Experts of a small language model.
Size: width 128, vocabulary 16384.
Below are experts of layer 6 (counted from 0) of a mixture-of-experts language model. Rows are named router (the router's row for the expert), down (a neuron's output weights, with its number) and show model dimensions 0-127. Each number is 128 + 24 x the weight over its row's rms, rounded and kept within 0 to 255. Numbers have three digits each.
After each expert's rows: a language model's description of what the expert responds to. This comes from a sample of Wikipedia text that the model never trained on.

# expert 5
router:172096137134113083153121103130121104131087172125119096136173118127172132118118115132118096143125109137138158183122120087121115129130129124122125168170141143126107111132156145106150109094106131083108080177119137109166113123139109129097113084111103161130118157136139090147120132141128148132100083124147099138113110177150175099072131127147085149114121112090104120105117114138119131093096
down1:087135131192134136171136099124135146161156145097152122116130164107122081132108137158104143150128160133106109151160140134118113111098103153115125098144140109113131147173123132149158124140104153145134155113128120149111129133137140156091096166185149134138132099149144074156120133122104121104156116104119153102134110065081099165128123164099145127147099155096092120151145165137115134127083
down2:190100126150158100153128120117124096119109102111118116111125108173144107141128156134137166112129140117092135134149146133130082107139102095140104109118115119096121137117115152128132112106135119112131102176153147131170122129081107145071113118091116106054103143182114148154110134095117126078150157102153118121116120129168135104128172103121121175164149140128118132133136143136167119075141
down3:148079098148130131088084141150146129129101096140121115133127131111126137123150167111130119106124139150128123138127142124163158153137091164116114131103172114137136109098111068166160129090158124112171126130151107138157130134120121093163124146165158197143117128117128107186120111133171143134151133177128118135112159146160108136130112131133127104124108129144129108119077160095167102192128
down4:105140125118127157133130136090132120168055109138120147132107143161088150138120099130101197152152119162133126156104116137079114152130131131091116119128119126107142129116160138144126123139141142112096131105144117171155106136142108160139136115164140135114126132086160137105135145142061122156083129164132100086133118143106189165133116152164154079156125119154165126126132104134094156123144
down5:134149089125113163091137108164125102132122118131101162150148139101141183118146128168136107095092157179139116147130127135150111106105134152137123165142129114102127101132135110139155098127139147138161089122164106100137121138112168109120120121148135105159136138120109108108149131155151119130064133151101159130134096073100133140107108058125113145166103056108118113113103110093136118158121
Description: Organization name parts

# expert 8
router:117136114099102178125153133136131140153084178096110123134137109157158129129124118114157144081144127127128127096121135138080132126183076173144106147125134110084130114158126158137166120122171124140098133192126109172105107139142119111154105117105099133137167151091137127179114110126168099182128129115149111156117118132130127084135127146128088119125148126162141161161131123127126107093146
down1:123156142103107152139161128115129153156146136098138110123145103121094128112135144153121123110123139136129106172157102136186123146139123178141075109171125143119110093121170147096146133099110109144132144141169114099123102116166135130138127118114174117121109121118133140084150149142102140084095113181140151181122131139174101137103138101148151156118151127189135150121153083146116133164084
down2:156159144109130171134110138101114091110095136122120194176119142143118151142170111143156098137158110166126128118130139162152094138106146085165149144127142130123178097159110099128081168160104141165144103116133110140114148126106148120085115166151176098133136127103141099097106147122130094167129152112086133114107129102114139167132100134137122145132157128150153144112147108173098125117110
down3:142138137096106102139148120083133105136136154150166118147131110116132152148127147093116141113131079123141089108124128149146106140141106142099126169125133113130107125122108197137085099163106127176145109109123146123109102155089121138114166125127129164144062119112142098085143127087133117129147179131117078163140127112106127123128115155125145082137131134111130182167093128182145091122126
down4:105120138129129117122106144141151094096117142115095111105133106090151166169145089170173152166108122131099127139152103120093133154089150156134165118148178070135149136129138140119141105103090131107135132161141123157114110124122134125110085149143105136083128129127151203140136115139134114120128126124094164122105149104104160095103080115149098121123086105131107089161146127136118097127096
down5:160137142128144128184142127150125121139147149134093132107162118098123080085156105146135142135101110125154131154134112179118152128137125120175081125146149119151132129123081121188116114201143142152143122122129106166124116113140139122157106144145132126128124142126155117102133135141149109123128153128086129051207099106138121101088121127130133156133109145130110081138140120107094148125112
Description: Capital initial letters

# expert 15
router:128109110161122120127099173108113118131082084094112102136122181100077144102125125126113159124092177165112119144144183146153139153156136092158084116109132088145131123160145098168120118127115150143110111108130109133111153137154100131111104111162115131146104120082104130168133114140115153112172145158131116129111154122106119123083153144127089153094166132119113092125134130100145147173118
down1:087111126094147093090119122117168137124115116149153123172147134152133155100128109123104104100129131124104129101121076132101145100118121109125124141118092100070159124122122139163148152107131089099140133110110163161122122103129138123149120138100160074137151117124169129134173098103153113215115176123141137130125112092106137082128114115116111182135099147114149145122114130138128126121082
down2:146133138111095134113172138089108127102130107156139121160134147116111111157146127117148103113137154147118103160142121132161119146178127141112091108147135113148128101140201096127142158092135147110139169131132110087112114091115094146123140113087158170174106095133099139129103135111141160138126115127147165136126185175112194136143155092148145149127147141155152117112121158106119116162155
down3:119116113124122113139133148104187088095099107072100127108126122108164143158140125114135158151128113096161102187140149134118144134135063142097075149122164141160120148138106093103149112147134088112106163122121110132130078143079120160155122159132111119106119129154160131110119134132144145133135130135136128141133082152137155117127059090124150132152106144128143141122138098112094174123138
down4:179092109125149138108137147136171125128123130097123085100116175166115129153086143111137154167123157135123138096138162110126164099123174097145131120134158133093160145132152154131107122125131146125128136123141104124130090112116110131115132142160105077131118171119132126108135186086109111086132137141139126115116131133082179158097118093159107138150115206117155136148101102123108156137109
down5:127143144118134121147088123117111109083104174140078138161116109136116102154147142100119074134132133147171122149131126099099103137125158103131160148125121190120131085133127099105101118116160120117097112153133109109145127111148101110126106122148137124166104139156125124147141064121104124136157181136162116123144141109123092125131082079104166129137115108153159140109120172178098150116168
Description: Plural and noun suffixes

# expert 19
router:120166114140153114117139161087182101098085143155121096148126098125136149137132110120090143123105143138072125167116114155147109177084142138158100112150143103154093160109086148089146130104124116119176111090150111125103130147132093110108108127113144126169128118145136138123120166113135114138134134132082113136099095152116088133104158126122131195133142105113146107104150177109128123104152
down1:122151124142137132098105160130139130139108124123118146153130130152118116075085102102136112104135131129130107154169137130140118104121106131150175111124123119074132145154109175157124156038103116147136123129111141145122148116104125101106152162136065103167137158109100132178130085108098112160093119119121141170152126126135122095126166134115091118163121142097113116154162119106133079143134
down2:128134145128149112126106130123133108099142126173125141133138085140130107119160144120155125139149139112150111106100115123183103157155126134130118128150128130192172123090137077095132154154149098154145132141150094093112145120147081106116097113132131110138149111139151143103149112098096137150094131113157110069118150131119089171160118114108111141118113111132142146097160087081095144059114
down3:116135080125120153140147120149169174120120102117120133140134101123118132150131126101113109144123085130136146158113126128201128129087112159132113120127156129120127109158074124178122141117142113151140145156130094131143098124125098150091133146095120056112115140134141135090076122113123161133103134127106107119149158151065139118093116128136138108162089126161129105098170187102113117134114
down4:149143163142183129141128127142161073123127125127130151133142112135137127118145142074113119151145138135106132146122127148126145142149142158148125125109161152105130187084229159136110144098126108108118136103159115128135094121097090150093145113083104149122136126165106105098100077118129163098120113144108139141168101115086102139117115131119127131129118129134150130162127110166111129177119
down5:121103094168129116095126137100128119137072120125130124130112097131123113139059120126175110167099157140137176132121106183130098139160125098115115131151124121135096124105118115151122087149111123154123135137136102143125102111084110121120110143117122160112128158119147121122162182113136130118153110110082130189118099135141109108188178114128125134139115104113094090157107139162083113098123
Description: Latin taxonomic suffixes

# expert 22
router:108106113114091124085108111119109149145125123142077142107084107167094127138131142143114095150152115149092128123105115173178082167116163111090109119135126101091133145113133120122105102104074133110141137121161126150134088082100135129120144127071108127098097175138151119109137083110111137116156121167082127129114105157118117127090152116094117122142135153158122124114175133124116134148153
down2:149139164094144120177172137107114127111182173106154124099166132097184138120130112120122123131075079163145152136127193115192110119181131150115119101142117124119136147146143103172131137114125109109145097104141120102101146149128139108128085143103133107105114116144183115133134132095125100138115147093117145091151122157127139126085171111120115141111132141133116114116138127141139113097118
down3:120146134118119129139081147169152112118146168131177109128104125146148103142137077141107111098150129110111144115134121156164118096133129141120125139161091169110136143161149092183122174098135120130077159121126148123126120129117091107183172156146147116122088148117064129081117094154118149143130143127152154118134152099083146166126144125115117123146098155100150135125139131146149129089101
down4:153073152128145122126144106114117133116132136161130170150117136173111096139144119124135140144144143130143117154129074143134090141125116108136137131126145109073094098096138119130138168138118160105133131121134125159181095083139115107085124128184118115142147150160137132150124127136111087103148103098144129146101142182174149127104130093101120135137157106113149071150113087175107112099162
down5:153141152154144104176101112145171132147163089114137108109123104125167131121132128144104159121126127099126159171100087127097127155154101128126174136149117086138114128148078150180138098099112097154099167112143161133104127150135108149129163165109115186138165123079126120099132107114171121157138121125124103114112171132092106163128154137152127103114152106104141115141144134128172134139131
down6:147085116140103107129106130151155120170137115150142094114130156122133121104076140114116140150098140131106118151133181124070076097184123146152157124151063079154132137127124111093151122125153146107110147123122168119117108110093126101096118118110155156130114115167115105131159135117159152155125125121143121121155079105143144168114126103162111172133112151140102118137098157086120141116151
Description: Nationality and national adjectives

# expert 29
router:088122146117113170094127111155131108096117111174103124100121116124124119107130104130144150119130155148142123140133142174157171082114105110115177133126108137145166110103134123094134110093128112112082064116175105158159144133121101117144144109164122138114109128141129152154114197159136129148106109097107157144140178105122139122142130114143085154123187140131135109151115113105080152134121
down1:124156093158108115098143122119118074099121107161120083110164126164148123155132172131145132153100150121151133130121114084165127097110075111169156148094124143151142152138113137118111148121116136137105137123087100132059117122092173156084112135145148132134153175118124101126135077113102136145142162096175095143160133110132072134141135106111149139147115149116103132124150119124143128142120
down2:138106119138131102141137110139162143133137112149120095124159152122130105123127122161153110144088113105147103150114155121075129142105090152146159167137143102165143125159116119110109096092113168105135186110194122180140138128080122090140147124098140119117124150097141120107150146137113161141103130154116104138150155090137090167100105121166127125161097148121115143100113144101137079100090
down3:142093123159145114080133128166137082161115117166099145150119127121092138120153136119119160128136130113177107123179102159139067106096130067110124130103110119165144109157149067111143124104122179099146123118142100134117143115144179080127099122109130142108093145149165122135087112122136144138137120120129163137131118156104143109129157123122150122132113107137147157119094121114088150171147
down4:131152180138137137125113121157124081131095127109147116156140158124150135141132117100109128164089159156086127130131137083162118080127125129121109134110128180133166148153105108120139117089181110118095140135123106124133128139110144175142157182127127176114111112160118073094092086120153149140136148170122161120109176090106150135159142122126104130121123141138099133104124153089126115159116
down5:147147108121126124144132159083101128083087109118152089077109123102142148141088074162093115127143122145141155129136133113132179110141101107126139186147171088080143106127156127153159129124122097103128099124116130122133131150096099096127120122139150144135129114180128165156112126172107148125161118128142126131147137140090139101160133101131113091067166094136117099137097112135150125135122
Description: Vowel-led inner syllables

# expert 1
router:151108151150130094141121113144145109110168116145123151182090154102155121158108133127123106123103107118153121132119092172111120129155129134122168123125117133120155111156101142148121141153106094132114169125104079146177099151107091145148114101121156086084138120126108127155175108102094092137116173136135095074149151105156121154100103132118169085110127099148108136147171136143149107146130
down4:104109175162129085138103130119097101138151162146159103143120166087144141177145092157080153119107098131110101092138086108153105082117108123126109096130144098141104111114097120147138104161132128147117138153107153108108154158141152123101154133113142070093114113148116117153111135123107106141137153134116141184149127140153155136106170160103116119142100138057111121136116145133141125123150
down5:122166099102136112123101119120120134144145111185116105142164120163124128145105126144147148156140103080095145153119109124144105092129171114106150186157119123089179139145064127093145119096126141139127170136125132139134125149157113147120121125136130170134156092134079127128103132153146121135128142124053114119119129121111108149092132138136080112164091141144093172130105101099121130100128
down6:145106081121100122112134136171128121159134099104181125123135103140135121118146096110149111173133165140069132135158099104120119172144121157146175092142125119117114131089139083122141119105151148112114159109135109133090159135117144096133113093184169143126101152118161145133111123155082132156126180120126138160113147166104139133133139086147122094149141113139167140098088142148097128122113
down7:102120124115130099137130099091155123110137122175153134129069120131135115081136137149103163121149105161098099128118126122105162086112108087128145126197126146146095131138138147128136173125119154115070114106139140096173177138160170150102134158107117130074109128091132128110137113115163126124105128153128151166112111086103122115122103091166146113114133120152139126100133157145161136153137
down8:130139097131123162159109130131123119168102127103165110143139149132115169117162144120095133116118143082108127162146162143101133140145138119147150130076154175122168113118112082143156101128119119123082136127133120077133118120091145122145109126128102113112148136147135108173153141104160136156121127080135106064142135171070093079125136150143123096110103171137115137141158160106103112147142
Description: Relational prepositions

# expert 24
router:173140116135081125088072145129120116143086115160157156145092116141157120136143138143127136141088105121166132124147075129102113160124170145145098151133097130109131146147098069121175127107149142135172154171151114149116114136115133092119091111135128139144165164105169123112117117138139089108121111145133134127132061146136136123123147153144143157125130112086149122140122182139152094108140
down0:148129145132128167127124108139111095097126129118137123126118149127106114070118106114137138119183151153143109123136099138155121140093084130125134154143108162125120148141074127132112134143131158120181088144170122137116125150089119124134111065117102057129111136134148112143083102089125101168079121152125136171125163162133112121081143154145164143129087110146115141121091097100139125132128
down1:114172103118141154122139136167104126118150110185100144107149114105084224094150107126117146145145100155096093120145070141129120151108126114157137115128145107091122098112134104135136128105136144127119140110121132125127081132092125133157153153081132136177146132119141141102071074150130132172152117135132123131155169136130112120118097124130128121115123093109124142103167162139115125135153
down2:144096115141099130135137165103115140107079110102152163122148100113128141165140120090127127128157121134169140073108129153136132110105154149099113169122110151091150094155125107149148098107158180155123111167095120080145115162136147140126139101141147045152152143096134159129171119150118099067090159157111128143138124116122135123106128132112143117128119146141130123094162137148136145124131
down3:145145116117150130148134133107108111127151157114137131180116134157142117110149110088183107078136113095108113139122150118134125111118113136132126155169181143122106136153099175091144114048108135136147152176134108108113121071129124143063111163124141120146109135096130121141122112131114130132108139127072137116101112149137144134131161076151147138143153146111177138103129096132104135167124
down4:109104121094152143130150121154130110146120143075123129153147126126148133181155163123146130065141104116120160147114136099129105131137109093176104122107140155103149114114157094111108096122123139128197116100087122139115077096123131112105133122132107100120127138114099098121174143077106107104119155123183137159157144148097094124140091152099163133144140161119150149103142129145152159140139
Description: Given names

# expert 9
router:091142106140137141099123147146140117144106138079103147131167126151108105136129148121118168146108135146137141124164153127127107154180125113079109129105148090103132125160137171146163143108088127118125146111152131156123152110140169149145172156144122147177149094165094145146161110132079147103145145105130176071112137163130132155111081136137093136112112164141125105148142133128171142157112
down0:115129142154123132117117117114179151120122085131104149118123127129136143128110159113155130129139173201165144130146080135113136129109107147121120113118118128135150178128158102164124074110152157116103145120120156114133172145147113107148171142145154156100165104105141148163199143135097111082130164121151166134129109108136115161116159156158134123162144177112150124157107113118140150150125
down1:117150071173110148110153100070119132121145115154131146134160171157115107083160167155130119152140120101128103144143129144135112074137161133115114088143109131115150119174132144102136137104113126108153130136185131162130095093146122131119114120061118162149103153125109133115136117100101104115110163115129075176155116122122143140114153118130120105104151120117128134093082133119106114132171
down2:136141122137136152096126130172111097153084134152135155177157105127154138166151078114151170106120168103135124157149103105118161149158110143088126129120167111124119121108124110135125118208129129160101108106139132127160112098191136108129145121134157073122101107108112123105151150109088143150102101101130124134161136136105123138178146139101108126141172110127110088120156103123132141134133
down3:132135134129128155143110108152144113111150127129153132089100159152117133181130150096111128107122136152143157084110120129155105129152145119145126087142141115133153062104157092150139117184097111148091182131162087106144118123109110126112133117120058166126117140086138125129123087122108114147144165111126144100114125141122155137114121154207132113105144090117135108101156142099123137105147
down4:109153127090150122176105107124155141157141134114117148147104138116155143153152181132175181167103116137159139159125126137127142098100127154152188125128144112086122117123106120148165083112098137096135117142160127168075156132120144136140104135181155126129136136103143085114174118126170104125096126142117079100095129136109158126130131106157148083118141136107148128141090135123107139125119
Description: Infobox field labels

# expert 7
router:137133128076182118166140158112114174101093140162139106136125143173136157107114138139135109085138116136122101149147172108115104179105114108128105118138129124108126151085073108130171094147093145119113137138137155113109100151113146100148075130085160156107136124124106115132106094153152120151118110137120154149115135182142138167143140127112123134126113131144108152091082166148144115091132
down1:122110152118098136108112150105134136129124129161150108158130093136155126138110086103124103121120102166106114128148114182116081138129172076114118117153099115115144111147150102166092120102120107115102103148141124134077138156142094087142176073109115148160113090169129140150151131109147162115117133126115143143194152119150124157097155106192109118100148135129120129110119113134114162132123
down2:135137111117093145143127155140143128081154133125144160171160146121196140157141131138095130091133112114138130127118125103106101126084135138124151136098131148112106123070101153142122160122090107118094144191100091135117137119126117177123112131123131086090152138126100122094081156120134086136108122110090114107136124131097122090138091075146148138153133153105085150145130092122112147110103
down3:148144133134121157099148087094138114146159140128170134149151123123115114152125114109165130133139121117109149113128151132108091162146139112119121085133111149142114135155144080078100108098123107102127104123148122120113135091100121141089158151120092148153131126130119087123147122137112086122137140114178158088089151164156133169147205118095152142093151142172150107161151154099151130091122
down4:146087140161124124116158126144183174135101122158121167164134120151141108090118149084151109134133107146115102155103130096117107100134130127143171145092116135180140150118089104094120159104151164167159134128104092143104120129163113123173153101131109139152101105118140160110148116143149099081152119141093141099137109173129115095120139098114108127118084103135120137133102116096092152123103
down5:086118144100128161125113093143130157151114104125113126144105143114068148164106142118127139111151133104161115151134123160140139143121121127150098083168171086159172132151182107100114132113110121102135117146155111132113120119137119064133128141180170166130145121124140121095113156150122131123115116134166154115084130168130152129102146080140095120121158093158192117122159128142119118144123
Description: Foreign name fragments

# expert 18
router:135121151131137093161136090161129168155146138139090075121153118166096109115089141142107134121113083153126168108138198134098113128094121143106134140124149117119105143104124142121158145143143154140117068127123096129106132099102101145149135141102134160094112145151132098119174154120165107149129152110138144109085086113137112129121155088145151168141129107134136120104165108086089144092120
down1:131133140144101107145133124142134128127157141121115122130167115133098110123167129127123127057131155143149118106092100114124122110159156130107148122123115107132128093091123084124106132068103136125143159168186134150102123134088134124093128157155138121132121122125167169092105117126103121163154140172160120116121139127093102113093162145146166112084156095121126178183080097145124109137131
down2:167094151102132126114138112102143118112119128128156147144120079109111140098134172126124158109116115172115143073112143160197070104144140151118089159132179193130134142141152113143106069113139117133135104173155146112128135120146143120081124158128133143113180152149111119174113138147142128157139096143120124137124154109118124139123161141127124118146126143183142148128108101143145103125127
down3:128114103162109102086136089106145107124125106137076128097120137156102140097112164141102096113168148147144102079125110132109116123124119136116092096125142133106138160084177113098092165087119099111134102109136133100131121158155086160143134114106169147125115118103143161141129100120133118159066114115169169129153102152154087095167132123103127118123138139158127093133121132166151114141136
down4:173143139139140119078167120156129110046098142133119118120100140165127153121094110129180109105106098141134139153134127108142128127125105121083101112129089138147139178133060083130137137127104122126168128108158146165137133103145151121156166116122110113139124160115077135058159144122134152119150141136144132171114106132138150104116128121112163116128135141090116163105133120146123128121151
down5:080077149098049193118099121146168120141151109139113150155138110060131100140141135144125148101149122123109155136118102115125124133114113119107115139141109174128145081140172124148107074137150124152123169157133138150134134129129158123140107125154118092092169126179129164124111140139137086143085147162114121129132146111125117117130112134144097109155100109161128144141110130127142114157114
Description: Digits in numbers

# expert 11
router:130129128151164129103121128171105125134133124145111134127138110181159122123146093080118164082166143105107113136105119132099135132121092148160139148082123154119102134122118114072171094122172129124107141110153107087105124153129114081123135120100163134159149077100109116132090113179168087118113132169138154121129157090144137135133101103098131076107131155125125148141124150124126125090108
down1:109143130105119141148188115152170159118095113069122167113128124091122123145152121098161145086039149164149101112123140112135099130141160143133117140129155128164124137143149098122158080164098125138105126132104136110125152078146143121144096153124201131110134098111141131158126126100141134112129127135107107118117103104111117117139171120123105165149123158129138148130108095090119136119115
down2:142122080106097133110104094135125095134138155111144108131121148143101142104122126114141150134109140131133119101125187093153144145160124141171146111147154143132130157112133170104114136151128132143105181138132121124125116162137142133156117104117180147143187101135104072117150105139156146076111147111111138151124153134159128110061122194110142150126150150131156109126142178142179136119147
down3:173119122137122166094172095116157137113123111104070105081133117130152161143122170104132135137136139194143092147122137175171130107102118125124106113122118112103132166118131078082122143083120140111153119121151124115088126150163170085093144138152155150137131118129139096112105149130142152135136104145128153129099151117143179128157120098143141118119142072134095144139165104126129134135126
down4:136133119116129157141095125128138123093143084152168171134122187132148106136148090142133095149172146118143148109121120144130141156128104184133177120133131118093147136103132116142117092156148108136111159179140137137110173123121128125149139145150125122139157153172182111176110179132147156132125158103171137141169127130124126113149113083149110160110114109082123124135101126139089107140173
down5:054135125151115124137127147138131116183156144142113084106132159145135098107098133123112109132144131117145137084092159168084150115149141126132101132150104144139113136149114122113132115160100131126133165104157146150124091138118116148136173098117094105126111150110142116077131108087108100108128164099116116178146100118121147096153103155133171093146087119135052146129121139112127143125150
Description: Mid-word consonant pieces

# expert 28
router:174130107117117129174117133086100095124178115120156150100109077098168155115151113141118138149122082092140112170101127146143156124100147115154140143137115140136173089133116148157122157153109153134115135151080191099127119141141138149111135124162098108147096187090129133123097129107134140141101139126159118158090143093142130089109173140126123129123123115140130128109158125131111125152171
down1:130115107162115150153141091112130117134168145154160180145081169125123122101143120160122178140113108126083118162183150110119166088106138135142170111098110114142114102101099149120138098134129106178156113148127111148100117110133134161105155094124127105143105096130146143130108130130139159139168164150147133114093146135148109100134130128080124118119082134148150163122129114120135073156167
down2:099113104107123149115102106123132096072122103152124108124109103121130123102109112060137130078095088104092142141180100121116120135181108134142147125139104116098135114103148106116098144128158151149147130106162171082158120115160143147171171114130140156102112145128110120179131124107122106147152090108184121123136162144132100125149158138113141129139160136108144115139068140125138141143123
down3:148111161115173120144127149133133090126128123163153100129112148136152107089101118093123095113113161118120152115160057121103090113121120124178051147132129154098125101144145131118153115125120084131138145120111165117123121139130117127091156141155134149111121127125088133080143170146101157141128132116117148158096096131085142115101137153179144157126122118087119157152141168126129154153158
down4:167134178134124103112123113117079130123109121099109138135141100147139127149141121168117118161144086075132159111127121144138132150123125097087061162102136110109154099139134111127088095131127135139124100111124130096155101100119128184150139142137134148122072143144091139136104184091113074146135101119175137164118118107122123126140129190112114143129150109109116159143154123103095132113132
down5:125124100145150115108117088095141165074162130089121096116136151163146105151137123157123120174173159133136093144096093138128165135131146124138160114082130162104152119137122109098167174107137172142119136140104077118108103113135131127180139124116122132089160111133083110146125137086137126144102094119117144112125119111129112147148146103158100091137103119079105114160087141126137112097113
Description: Paragraph and section breaks

# expert 23
router:120138118124147142150137094110080132096102104099180153109190101141066127125150132090143132144126127127147114082109117102121121152082114107105123118136144149109083115125074115118127140118179116108146129123114114121105085122130136139140116142123136138150163163127169132091125070156196072173099101159132135107136142148121121119142131112128101137126130134139122153117129149169141108115120
down1:125158172110132111129137123118140103131100086105087118080100129166105137137162091133152135163129145112145123138156090168094101132110164123134105137129116142139105145118128108128157112140151162124128149148095126105113132129151167098090127115153137149148146131148179154122158131084139145148133110179143162145083107165154103143108140094085119156114112155162088114145107138165131101072133
down2:173103115117100144102144127106150066128138109160140147120140107167113108138177113086140146161125148128125135155109119134134136147109131099139137159121154149099142142147123138127120110099123092115157159162167112087161102126147156156140132143102145129141100174112155100139134155115129117162123082123115166147120137119173115121194139079140137115188128067117136140141108149157121139143151
down3:115114096108141134121121124157075164138116140104137129134117119117089139161150094184145141130148139116092178127079140147147115132161154107107142129125162132153153156106110139110157104095129095151143164145154138130141140123138148118154115125142152119158105137134143171153140180146170112137152121154151158152121146110091151167099141151160121110102158146173112095164077084151135121149110
down4:128140140129119122129101159109145113116111132127166161121156160110102157097127149101138093164114113156125095115163143076138093154110173149147134120155171165126114112179100160128127128096061140127144152144132140121160120125150128125118131104136120138145155152139122181139174126131125118070152107160118141126146084145152165156102118152135148115134115158086186120134086142135146142109122
down5:121146130150117167094147069116150111144121109098102088131151129141085169124157158081171143132112081140108102140140134085134126107130148132111180131162133123131158140111112152106101128156136146119183111139153136145149090121129106143147098100151120099071103147148119147097095143148138140103118113131138156150143085131128128095122179130122127138099119115120174157090170151108123125132118
Description: Asian and foreign name-parts

# expert 31
router:130175128145097113167132112125125106100155145116160143107135140128152151124161158156097149176159113115157090139117108110156166115107159162136159104150113134129140123138154121097107127126122144144149107156106151131151091119142144108106161161140134131114083099131135153104102133096146140080101141147147123119173098094118130126135138124071097094120132124102172185114135114100146117088186
down1:097107096076130106118097127168143173135126111136129117110182137151103154145136108145148147137143094146106117104096123198155124132169136095155159127175167113124154150146155122117074137108140115113100154096095133118136151105115135101150119164123140136097145113125145095092153098117146154097158107178087141095141154140136131149121122093124104131096114109146140136166142096141125125122114
down2:142110116156106134097090136136136148117146115141152146132148106158139139105140161089151111101094127090143122177123121092145121117120147153095122088119120164143109138153092147128136127130157082134111118148146112112106097154097155073134139084110181134157134154171087118126104114158114142147148114136117152108118173156128089137152142112145076147183163135096094154144112114112127154095109
down3:078110135146126079145115106118123132108130121155123125124144099157106170145138148134127108159149133158151127132137146121171130172134120162117135123138101150111088126080156080151101084090160063095114123103158112160142105167132149134135139120120122074110135102128084091163100124129094151087114138156093133102149143127144085151145131149170126137141134136136153129118113115115095124102098
down4:118126112138115127196139182141146102104143129117128144134152136119102164161140137135171115147158098159131128176166124127104106144135115137141102127134122143138126132130134156078118149129128161128182154129107132094107120087125159143144107122100117086121127097081123125138105105141166093155117157109137086126118150147143174150125147154174115178108156098183166115104142168136121134148134
down5:126147140148159148113118107154144136056118107107111157142105154119124133141107124118102068154139133100177128080113121111109120156102121182105116124117144144146118136099169121133132101160133132134138138140112109137145127156108112119171154129129166205147154149152142113091142153109111129094190148116116156127122138091153152135118108131127171143125118135101151141102131136184139172128153
Description: Sentence-final periods

# expert 20
router:107147173144131078118100100096125175100146122142166148107116119114142090102110139131147084096079151173157118159097139117104110138129167109116151094103135147153121114124137151166139129128142138120147160169127124099115126152119125143091146124152137113098135113139115147145164130103120092155162104110119119154130142123125161149164087158155149081139130080112153082110084137131114109142083
down1:152137118129128138161155132139117144112109172128127065088093140121155098102139147144172118160135162118081104094134140098146121120124104142100160139120136132116105136139154172130118119130164127129134171111124189161110164175157091114117134101114108136124085086139151160124096155131113170140162132128149097087105139133157095133145129116123126109194117131104145115132164151117118105147145
down2:181086061125146124150093172126122128069125138127134125085122131131130123129121155123137126128120121173137117143142153120125124115129096138075138126127122093097120134116143123119161117124099151116133152111126105147109118167110111175141120161180124141184106125121151122105128116159139176102120147122157091180176077119174117117150093148100138147120141125098124163132132106136157161131128
down3:098094133119111140129119136122178114104074161119105073100152094118147148134091113148104144088126139126138142080145152129159155147121146117126121142075165129149094123109109109111158111148169120116144124151096112141102144120142095118139160152106099195152135122104126053125122140141156145158118123124123131089125114153143121141132114159090116141167098109136141156145118122155147150086115
down4:110117138131100114158095145098143095147114148158115146152161130107141148080103161128133122111133165128096101133143125109087108110114121106152141132121116148169107066147079130146113122130126139102131181187162133136136113131123164115154117116149118121118080129110139110144121057141118113148146108105151116098149142088158109092139085134127109089160138088106133099161137093107127149131157
down5:114124143121153143105120082094148112138146136154149154086139093125137139149141094135137157103160155153108108128097140152117133179146128110111157119093165113115118117097178152118144102114121114127156095150137162132111116154160089161060163156103082126092130162099144144119126164169155102136177151116128131107143154162174142122126114148158117112133136110111120166110106117117139096137144
Description: Prepositions after verbs

# expert 4
router:147146106118102117138087115145146117145111198157102149119102143109143132108166129143141091114097126144163186157163133105131116113160152150174123126108131135120133187109110097129144139158118088079148146163116160115105157137152114127138143127080121137140149126093155117103155115132124134125126129135082157118135101139133138099134086158110103166117124140136138154168099111083147152077138
down0:156136113119095127095134134199129166153161143132146126114131120129085102120160144127132123099165147143133124106099122079133111131132138147119094114106137122137151144128120104128156122135122123149185136148127089117121121098093143138178162079177132119114131115141190108099129149111126131180122136099176152115115118068139133129107144145126180120131104125140122112083132109143112155184136
down1:160075137122121165122111151107127126112143117148147144124148172144127172067102128101142096140142097136139116132113097121144115142154104147178103122132107140117144113106069130134152147118143170123113098122138160112150114129160131136111139128119134074136091128123134133121153111140111117126083133152112151184160145142182131112140080127112138102126099091107131148115066107069115160149126
down2:156092124121135139111106123150098109117121127134037130148134114125142163151144164161144121124161100128133138113105126176159098115140113122120119115148202124137130108158136140134129163125134107143095139114147112146149115144106122152114146103101142141085126158147112159123130108146176134118092151123123120083133109140158137124135085104117106121071126129158148145077144103170136181099100
down3:150153126158180092163132100118134110122140140134149103116130122134141124134080148153106124179104088127121111140134160108156115133108142127094124143116104100146101108091104151117101131151133106131091079088094128150133147126138139148138134158149083060083145132123116113133162125101121106093124137168109058124136149110133139106121165145129122117124092117120116113109177138108071115107101
down4:107133107139109154140111130111096149150102142097094144117106131102141138151137129154141078175100125122134105136137158144161122117098126113120135095080100127168098093133144131143090149117094080091171125127171124117160137118140103133110122183114165142104137147105111081090133167143111127169131108118135143118103093110120085155095175140150134120132118067138122110118116121165167120118138
Description: Opening brackets, table pipes